Below are experts of layer 7 (counted from 0) of a mixture-of-experts language model. Rows are named gate (a neuron's input weights, with its number), up (a neuron's input weights, with its number) and show model dimensions 0-191. Each number is 50 + 12 x the weight over its row's rms, rounded and kept within 0 to 99.
Before each expert's rows: a language model's description of what the expert responds to. This comes from a sample of Wikipedia text that the model never trained on.

# expert 2
It responds to: Mid-word fragments. Short word pieces inside longer words, often after an initial f, b or F, such as f-ug-itive, f-isc-al, se-ction, L-ater.
gate0:52 48 42 71 27 63 46 33 32 50 52 46 41 47 63 39 38 59 55 62 56 45 45 53 49 37 56 37 51 29 56 59 65 61 35 45 54 45 65 37 52 43 23 63 42 41 50 50 40 56 42 34 51 72 49 23 55 35 34 54 40 46 76 79 52 71 53 36 34 58 24 32 54 66 57 47 36 65 42 36 57 55 40 52 50 69 55 29 55 39 41 54 45 40 57 57 43 49 46 67 56 56 19 58 33 57 54 41 52 64 49 65 68 59 33 46 16 61 40 37 44 59 47 52 47 75 54 25 33 52 39 56 36 46 46 56 55 46 46 57 40 58 63 38 56 50 45 63 53 61 47 46 83 60 32 23 58 56 49 35 53 44 52 31 32 53 61 46 47 52 60 46 58 63 60 53 30 61 59 68 53 55 46 44 52 46 42 46 66 26 39 45
up0:35 51 47 51 45 55 52 33 63 28 54 58 38 44 51 48 51 37 42 41 52 65 41 51 36 70 59 55 44 47 39 52 56 32 47 35 39 62 27 52 50 40 67 50 51 36 57 31 55 51 64 57 45 41 58 58 50 76 52 59 57 62 31 41 47 36 57 68 42 38 39 59 50 37 58 62 38 26 48 57 63 46 38 58 68 30 55 55 32 49 53 53 43 49 65 58 55 74 55 46 50 57 53 39 43 38 52 73 57 52 40 43 68 55 51 44 37 41 50 84 73 57 46 37 65 48 71 70 62 45 63 66 50 53 55 54 36 40 61 61 60 51 53 24 49 31 60 32 47 47 32 53 33 56 67 48 44 59 49 40 58 54 29 46 51 37 41 63 16 42 51 66 43 27 35 71 64 28 18 54 51 57 35 68 51 70 37 58 55 64 50 33

# expert 57
It responds to: Verb particles and inner pieces. Particles like up, out, into, across, and inner word pieces such as evaporate, dissipating, manipulation, collaboration.
gate0:52 46 33 62 52 38 34 39 34 57 44 43 47 49 63 46 53 56 36 42 61 71 32 70 41 50 43 53 61 43 65 47 62 41 21 39 61 59 63 53 68 68 53 42 61 60 52 46 60 35 48 42 41 56 65 45 67 39 48 60 36 42 75 42 44 59 41 68 44 45 31 37 48 63 54 43 38 41 48 44 56 55 72 33 66 43 43 50 45 32 72 47 69 50 58 64 57 62 52 57 25 54 39 47 51 58 70 50 52 53 58 62 25 52 72 58 45 46 62 31 38 56 80 45 58 60 51 46 37 62 68 41 41 32 30 26 41 64 63 58 49 63 77 24 63 67 57 34 39 46 42 49 61 77 56 31 48 55 45 47 40 64 39 38 66 61 64 69 47 45 52 32 67 49 46 66 41 53 46 51 56 36 46 51 33 51 25 57 52 56 49 52
up0:28 56 46 63 37 43 48 44 27 49 52 55 53 37 61 41 48 42 58 49 69 47 48 59 49 82 46 41 57 39 57 45 60 45 35 50 46 35 61 42 39 43 56 40 50 25 76 70 70 47 50 58 25 38 44 45 49 60 50 34 46 36 31 42 57 34 38 65 28 39 50 51 29 27 54 35 57 39 63 35 62 41 59 54 55 57 46 49 25 48 73 55 54 36 71 68 67 70 63 55 61 63 63 50 44 50 72 53 58 49 50 40 65 26 48 78 54 46 63 54 33 54 65 47 53 45 60 42 47 54 61 57 41 17 37 34 47 43 44 46 65 28 41 40 73 51 59 43 50 58 40 47 37 50 48 67 47 35 62 34 29 41 56 32 33 42 40 59 57 47 54 72 67 63 40 51 59 44 49 46 70 30 54 54 55 51 50 60 50 51 58 60

# expert 45
It responds to: Award and honor phrasing. Prepositions and words in award and career sentences, such as recipient of, Award for, studied at, accolades, Best.
gate0:68 53 42 41 34 61 53 40 35 53 47 47 63 52 50 49 40 49 23 49 47 64 45 61 44 32 67 52 66 49 63 42 50 50 24 60 60 45 43 78 74 41 18 53 37 34 31 55 68 40 51 61 53 59 50 36 68 66 44 59 48 52 56 62 44 39 15 48 37 52 42 64 64 73 46 46 31 53 39 63 56 49 52 62 51 47 55 61 51 28 56 61 54 54 55 56 43 53 39 46 27 53 58 67 56 32 64 62 56 53 41 55 41 48 61 49 41 72 31 43 67 50 51 65 62 67 47 31 41 50 52 49 36 39 54 29 49 62 50 51 45 66 56 42 43 60 21 41 39 65 48 34 53 67 43 55 53 36 40 48 42 55 51 51 49 42 44 56 42 40 36 38 63 68 63 39 39 71 42 56 64 53 56 32 57 10 47 51 82 49 45 61
up0:31 50 64 43 36 55 67 64 59 20 38 49 32 28 52 42 60 54 41 26 33 34 58 58 64 55 62 52 58 48 46 54 55 26 48 42 73 40 46 54 64 51 45 36 57 40 54 61 46 40 40 42 62 39 53 41 36 47 63 37 59 35 45 46 60 45 30 44 32 46 33 44 53 36 47 72 44 44 51 41 37 43 64 41 60 39 60 49 65 33 46 45 63 55 64 39 54 55 60 40 40 61 67 46 51 41 48 44 53 69 53 50 57 41 65 53 77 51 48 63 73 66 57 58 75 51 54 53 32 54 59 20 43 50 34 25 38 60 42 49 32 52 68 40 52 45 44 37 51 56 24 48 37 50 60 59 53 28 55 56 59 63 67 72 37 44 56 54 46 62 43 57 29 25 55 56 39 79 50 54 52 53 27 45 46 47 49 78 60 41 56 30

# expert 62
It responds to: Word-initial Latinate prefixes. First pieces of Latinate words after "to" or "the", such as dis, rel, ref, trans, av-oid, dev-ices, inter-vocalically.
gate0:45 56 43 60 46 39 43 43 52 55 28 40 62 51 59 57 45 53 48 62 40 58 48 54 70 68 52 63 62 27 49 23 55 62 37 41 52 43 61 62 53 56 40 61 58 39 42 34 74 56 51 58 43 71 36 42 55 45 52 54 26 39 65 31 36 70 47 70 38 54 45 43 43 58 54 45 23 58 30 47 68 54 59 42 59 56 73 56 47 50 64 52 35 55 51 40 64 36 36 47 51 46 52 61 55 48 55 70 60 64 45 56 41 51 65 49 43 78 61 40 68 63 36 59 52 45 50 73 60 63 47 42 54 61 52 50 52 57 62 55 44 61 72 40 27 39 53 49 37 66 42 22 48 56 58 52 54 45 39 64 58 39 33 30 53 39 32 27 49 23 54 48 65 65 38 52 47 66 62 54 84 56 58 40 49 54 54 68 57 25 33 27
up0:48 50 47 63 45 62 50 54 55 56 66 41 19 44 64 43 57 40 73 54 70 49 45 52 58 68 51 22 41 49 63 47 52 43 49 64 49 40 60 34 43 63 72 37 56 32 77 65 56 42 55 30 48 34 67 53 48 43 50 33 43 46 34 48 46 43 41 34 57 55 42 65 60 63 46 68 54 45 58 71 53 46 42 63 29 45 51 65 53 58 40 34 46 66 67 62 38 57 62 69 38 56 43 52 39 28 60 25 40 41 73 54 56 41 58 49 59 37 49 66 53 60 52 72 49 43 57 49 62 59 58 62 29 21 45 50 48 56 57 58 48 38 61 36 54 32 56 58 43 55 38 51 48 58 62 52 41 58 73 23 67 68 60 65 52 53 46 79 63 69 66 39 43 48 40 50 60 28 43 46 52 31 57 48 41 58 43 31 50 57 58 73

# expert 18
It responds to: Music and arts vocabulary. Pieces of arts and science words like sym-ph-ony, phil-os-ophy, episode, album, guitar, plus was and is in music and television articles.
gate11:55 55 27 72 58 26 42 62 66 59 64 45 45 37 63 35 53 44 59 40 64 66 61 39 43 72 34 46 56 46 39 41 71 57 41 45 48 52 36 48 50 39 61 48 57 33 54 49 65 24 31 54 43 38 68 56 53 51 44 21 75 46 45 37 77 48 34 75 48 41 35 56 39 46 37 62 55 44 44 40 60 40 52 61 75 55 52 51 48 51 63 53 49 63 48 50 35 41 41 20 62 57 36 56 61 48 67 43 71 56 50 62 57 33 50 53 63 54 50 45 54 52 49 56 54 39 57 61 44 46 41 39 52 28 49 29 63 54 61 57 46 60 55 46 28 57 33 52 58 45 49 38 55 51 36 43 64 25 34 48 41 48 32 40 56 50 64 59 38 25 54 72 63 50 70 66 27 52 46 44 72 37 62 58 26 44 39 71 55 51 41 64
up11:42 48 47 56 50 69 76 53 54 35 68 52 52 62 62 57 55 58 32 54 72 27 64 50 59 33 48 57 64 61 40 42 51 41 41 43 45 51 55 28 48 30 56 48 36 26 59 39 64 43 38 60 54 30 50 69 47 36 37 55 46 43 52 42 51 28 22 45 62 56 46 41 59 66 55 77 58 31 50 63 50 67 57 34 59 39 52 58 37 55 66 57 75 47 55 39 50 64 55 49 52 42 47 54 76 68 37 49 48 46 45 43 59 34 36 46 62 64 57 70 61 40 57 52 42 59 63 61 63 56 64 51 57 37 45 51 63 38 56 58 54 41 46 68 46 39 48 28 52 48 44 39 29 30 47 36 52 50 35 43 52 64 69 51 37 37 55 50 43 54 63 29 30 56 22 37 56 51 60 27 43 46 29 47 61 32 42 38 59 15 53 65

# expert 39
It responds to: Infobox field colons. Colons and values after field labels in infoboxes and taxoboxes, such as Phylum: and Hometown:, plus digits in coordinates and years.
gate0:61 42 46 58 47 52 36 45 38 43 31 27 70 47 43 71 45 53 52 35 52 57 28 50 39 28 38 59 51 59 66 51 43 54 48 42 50 45 37 42 43 57 34 22 60 63 51 49 74 23 43 63 51 50 35 50 59 41 66 74 39 41 73 46 48 48 45 43 67 54 56 58 41 38 37 55 15 51 46 43 25 66 59 47 66 42 64 51 47 39 52 62 50 38 38 74 54 46 51 50 38 61 41 52 42 40 45 61 36 64 49 59 41 57 63 38 26 46 58 33 43 54 54 65 47 46 44 60 49 41 53 53 29 35 39 49 61 64 56 64 43 39 46 30 63 52 56 33 28 55 54 41 66 50 56 53 51 45 49 34 42 61 40 46 34 53 56 59 59 55 42 52 81 47 47 56 63 45 43 40 61 81 75 70 32 29 41 50 80 63 50 56
up0:50 50 48 56 40 58 57 52 66 41 55 52 43 52 21 55 35 50 45 31 52 84 72 54 42 74 60 47 80 55 58 58 43 36 50 45 44 38 57 59 61 49 74 54 55 37 55 54 44 50 69 48 33 46 49 57 41 49 38 58 43 42 39 56 33 51 63 55 63 45 29 52 38 43 64 52 33 25 44 69 72 37 55 78 51 50 58 65 46 57 49 54 47 38 76 41 31 57 65 51 47 45 36 50 59 33 32 56 69 51 29 57 62 44 64 58 64 32 35 75 47 63 55 61 53 53 57 53 35 49 60 50 38 55 28 47 34 76 43 63 50 43 46 61 51 33 33 66 42 59 41 65 50 55 66 55 50 82 73 39 63 48 42 55 39 49 38 41 37 28 53 50 46 45 29 50 60 41 51 47 57 59 54 54 59 63 43 43 53 30 33 34

# expert 19
It responds to: Articles and adjective pieces. Articles a, an, its and nationality or role adjectives and suffixes such as Roman, local, Christian, -ian, -ial, -ual.
gate0:60 48 16 75 64 60 54 43 31 40 37 38 44 68 56 34 52 62 39 46 63 44 45 67 58 37 37 48 46 43 46 52 75 69 39 33 54 40 51 37 51 60 41 58 32 40 35 39 40 59 50 52 32 67 48 45 51 53 52 56 25 55 74 33 41 41 32 61 37 40 57 52 52 63 44 64 73 47 57 46 65 61 60 39 48 67 43 45 56 51 54 51 63 37 50 63 57 46 52 46 21 39 43 46 34 55 50 69 53 44 73 59 44 66 55 51 42 51 45 49 61 37 44 65 45 65 53 79 35 65 50 84 40 48 50 49 26 58 69 54 52 32 46 34 54 30 60 44 45 50 47 43 62 33 48 35 66 53 58 57 50 31 68 32 63 47 31 40 52 48 60 44 70 37 34 32 63 46 38 38 68 54 67 44 50 43 55 44 67 53 45 39
up0:54 58 60 57 47 66 57 55 53 38 57 65 45 54 62 40 73 36 45 55 79 61 46 37 39 52 32 47 66 48 53 54 64 60 52 50 44 21 44 23 37 46 59 54 41 53 73 57 42 48 64 60 66 53 31 62 38 45 51 45 63 53 63 45 57 42 68 44 37 38 59 60 41 45 48 53 56 36 62 45 25 48 37 59 58 36 29 41 36 20 38 51 39 52 51 34 54 76 76 43 32 69 51 49 29 30 53 59 57 52 42 47 73 25 57 41 45 72 44 66 54 48 54 56 62 62 59 44 56 69 70 48 57 73 62 43 58 52 64 52 53 65 44 53 79 44 62 53 61 62 43 39 44 69 56 67 38 61 61 48 50 51 22 53 47 47 52 38 44 34 70 44 44 56 45 69 47 66 42 40 45 47 34 42 55 66 45 34 42 45 63 36

# expert 50
It responds to: Line and table starts. First tokens after line breaks, headings or table rows: pipes, hyphens, "The", "=", "Born", "Preceded", and coordinate symbols.
gate0:56 48 30 45 46 65 45 38 44 59 48 46 68 56 41 70 48 64 21 53 56 62 52 68 49 72 60 36 45 37 52 38 39 80 42 48 44 44 53 55 30 61 45 45 41 44 50 67 66 63 46 61 40 39 45 54 55 39 53 77 48 57 60 37 39 36 43 60 38 35 41 57 71 32 65 48 28 63 48 57 55 56 56 34 66 66 66 54 50 48 52 64 50 50 46 53 51 36 35 61 42 41 43 47 54 50 52 33 59 63 56 60 55 55 44 50 44 80 37 50 47 55 29 60 81 52 56 67 43 65 72 72 53 53 57 50 45 55 54 50 30 35 52 46 45 60 36 72 43 51 49 39 61 48 47 41 54 42 12 40 38 43 50 42 39 40 36 25 69 65 52 50 59 45 37 47 43 86 44 42 64 58 50 35 41 67 44 63 75 51 38 57
up0:44 59 36 50 39 68 49 58 45 45 63 38 39 35 43 45 53 44 62 67 26 64 35 56 52 67 55 39 74 32 50 47 59 48 35 45 39 41 41 38 44 32 72 63 47 51 59 59 60 65 69 52 61 32 61 30 35 54 42 47 48 43 31 33 28 29 37 68 38 53 37 49 55 50 62 47 55 37 44 47 52 33 29 53 42 42 48 52 45 35 53 44 32 37 61 49 71 53 76 48 54 57 67 47 66 44 43 51 54 45 61 59 57 40 51 58 63 42 35 71 53 57 60 67 66 47 35 61 39 49 60 57 41 63 39 43 56 52 53 61 44 36 41 53 59 44 55 82 53 29 36 32 39 72 83 52 37 53 54 42 31 33 53 66 50 49 43 62 65 67 69 63 47 70 40 56 47 55 49 47 53 52 40 17 40 71 45 45 27 51 47 45

# expert 0
It responds to: Class and magnitude words. Field labels like Class in infoboxes, size adjectives (high, large, low, broad), and word-start pieces in technical or scientific text.
gate0:53 50 26 61 53 61 52 46 49 42 56 43 52 42 53 48 44 71 41 53 40 51 22 75 44 48 33 37 66 37 53 45 64 45 39 35 58 50 54 49 50 35 52 63 28 56 38 52 45 63 44 38 47 55 61 46 70 57 41 70 53 27 57 30 36 52 40 53 58 54 38 37 36 52 29 47 38 66 61 56 40 70 29 43 52 70 42 30 49 36 58 55 24 54 53 40 64 73 41 48 29 50 33 51 51 53 61 53 33 41 66 68 47 50 61 43 53 45 39 44 38 42 68 51 78 45 67 59 46 45 55 66 51 58 66 61 54 81 61 71 47 48 62 41 57 41 14 45 58 55 49 25 68 55 40 39 67 52 52 56 51 67 23 49 57 54 52 40 57 35 51 53 41 71 41 48 62 53 32 67 51 66 65 50 39 62 49 57 58 62 33 52
up0:28 57 53 75 48 66 29 63 38 46 46 58 55 35 63 49 51 46 58 56 53 58 60 45 28 65 59 37 57 65 61 39 65 41 34 62 48 31 33 41 60 57 75 63 67 30 67 39 47 54 61 33 45 50 56 59 60 46 47 34 37 44 44 49 50 66 49 63 43 44 39 50 36 54 50 47 31 45 52 60 44 65 54 63 58 43 59 49 59 31 46 29 42 29 65 36 69 70 57 69 37 61 55 33 35 49 57 50 60 67 32 65 78 52 45 29 68 57 34 76 28 57 73 71 71 38 50 40 57 46 62 51 33 49 43 39 41 44 71 47 46 70 47 42 44 45 31 47 40 55 34 59 49 42 84 58 53 40 54 58 43 64 37 55 59 65 60 47 50 35 66 57 47 45 37 44 46 43 41 57 50 38 42 50 45 59 62 52 37 52 67 56

# expert 60
It responds to: Temporal prepositions and conjunctions. Time and cause words linking biographical events, such as before, after, until, since, from, after withdrew or died.
gate0:60 50 28 56 35 41 52 55 47 45 37 45 31 37 49 58 51 60 26 52 48 54 27 56 47 38 54 46 59 34 58 47 51 50 53 29 48 33 24 50 48 53 74 48 47 49 51 42 62 41 49 45 56 36 44 31 65 37 29 57 29 42 72 54 48 44 43 62 38 19 58 61 48 28 47 45 29 51 47 40 45 60 40 44 35 54 55 63 50 61 69 58 49 34 47 57 54 61 42 50 29 53 33 64 50 28 62 37 48 36 72 40 49 30 58 55 72 62 33 24 68 46 40 43 54 37 53 75 56 59 58 45 57 26 53 39 55 49 66 23 59 65 40 49 71 42 42 30 45 42 60 33 56 62 36 64 58 63 55 50 47 46 30 48 61 47 56 32 46 48 63 49 30 54 34 65 48 51 59 43 60 77 58 33 46 51 48 66 53 48 25 52
up0:52 49 56 65 52 38 59 33 47 41 37 65 52 30 51 44 51 47 66 51 44 55 59 36 41 46 66 46 37 57 46 35 62 52 44 47 45 64 46 37 61 36 47 45 64 38 44 46 54 58 80 30 26 46 48 62 32 38 48 72 48 45 26 60 63 63 53 53 59 50 60 43 60 40 69 53 34 35 69 54 51 51 53 53 31 31 51 42 63 40 52 68 48 61 65 37 64 60 72 70 45 80 66 29 44 42 38 33 49 68 42 65 63 23 66 56 48 47 59 47 38 60 41 49 60 40 69 53 54 37 51 64 48 25 59 45 55 61 51 48 43 59 45 28 65 34 36 50 40 54 38 50 34 59 58 50 34 48 65 14 69 57 45 49 43 45 52 51 37 41 61 40 72 49 35 65 59 35 57 66 70 27 44 65 44 54 46 63 32 47 49 51

# expert 38
It responds to: Taxonomy and coordinates. Latin taxonomic endings and infobox coordinate symbols, such as Phyl-um, -idae, -us, °N, °W, plus the parenthesis after "Population".
gate0:50 47 30 43 43 56 67 49 39 57 56 45 45 50 36 57 47 54 33 49 47 38 34 68 53 67 28 33 58 51 25 48 54 49 42 36 47 57 46 63 69 51 49 53 59 15 49 56 41 24 57 32 68 73 51 47 53 45 43 63 12 41 53 41 48 36 39 45 48 49 45 56 44 63 33 53 54 32 48 59 40 60 64 53 51 42 42 41 49 43 84 47 47 53 57 48 46 30 42 52 35 54 37 56 48 61 66 54 49 52 73 58 40 56 59 57 35 62 56 57 63 43 73 60 58 75 45 77 50 51 27 49 52 30 59 48 38 61 60 62 39 46 44 25 61 58 57 48 34 67 50 52 52 59 50 61 45 34 46 48 42 37 59 37 52 55 45 60 42 30 53 29 62 68 58 38 62 67 55 56 61 33 35 14 65 36 49 55 70 41 44 42
up0:25 53 53 57 45 47 38 45 39 40 62 49 33 38 56 40 41 46 53 44 45 47 43 40 44 85 52 28 63 72 51 53 49 40 61 40 36 44 53 53 60 57 83 52 67 47 65 45 58 39 51 65 61 60 40 57 57 46 49 57 21 40 37 46 69 44 26 49 32 69 47 66 29 26 35 52 47 26 33 58 43 33 77 55 47 53 43 56 66 38 52 47 51 65 68 41 49 27 62 49 61 57 54 65 74 34 27 52 29 34 60 45 58 58 49 25 47 60 48 69 58 56 67 57 43 55 51 57 56 39 63 52 36 34 61 48 38 46 41 64 44 53 50 27 60 58 55 49 56 63 41 51 40 75 58 52 37 52 60 54 46 47 36 56 53 44 48 74 39 47 46 54 23 48 62 47 50 49 33 50 68 37 37 35 58 49 51 41 49 27 60 43

# expert 11
It responds to: Commas and conjunctions. Commas, and, or, in, ampersands, and umlaut letters, strongest after author names in taxonomic citations, such as Günther, 1878 and Kärnten.
gate0:73 44 37 48 46 57 66 39 46 37 26 43 61 72 34 65 59 57 24 33 41 65 61 54 54 56 61 51 55 43 47 61 54 37 43 61 46 55 50 53 56 44 46 50 46 54 59 48 50 11 53 57 56 42 51 32 58 51 65 37 32 55 68 51 45 55 42 61 48 49 36 33 47 57 60 39 63 48 40 41 51 76 36 25 56 41 67 53 63 49 43 72 60 50 41 63 29 50 46 64 26 39 38 57 44 44 52 27 62 42 37 44 42 74 87 60 46 52 45 57 30 56 31 52 54 45 49 47 59 73 53 57 53 34 52 20 46 43 70 52 46 55 40 50 42 47 52 39 56 22 76 63 50 57 53 41 55 27 54 68 55 53 51 41 58 36 58 39 60 54 54 34 50 57 54 49 35 28 40 52 49 43 54 74 43 41 27 43 53 37 38 55
up0:32 56 58 49 56 59 70 71 61 35 29 58 47 42 34 52 56 52 52 47 43 48 56 56 69 80 61 60 63 45 52 59 47 44 81 69 52 38 70 53 36 52 66 39 38 52 59 71 64 48 66 44 52 38 49 53 48 51 61 51 22 75 62 44 53 41 32 56 39 70 61 39 33 47 45 53 41 41 68 48 49 56 54 58 54 40 35 60 53 45 62 68 24 61 55 39 50 64 57 71 53 40 56 46 58 44 47 43 40 39 42 46 62 29 54 57 64 65 30 67 45 62 51 73 61 44 52 54 45 48 71 51 33 35 43 27 45 62 57 63 46 80 52 50 47 40 72 55 53 48 55 54 49 56 80 45 47 68 52 57 57 56 52 48 56 53 67 63 37 68 61 63 47 50 42 45 62 39 35 36 63 44 23 37 40 61 31 58 27 39 62 36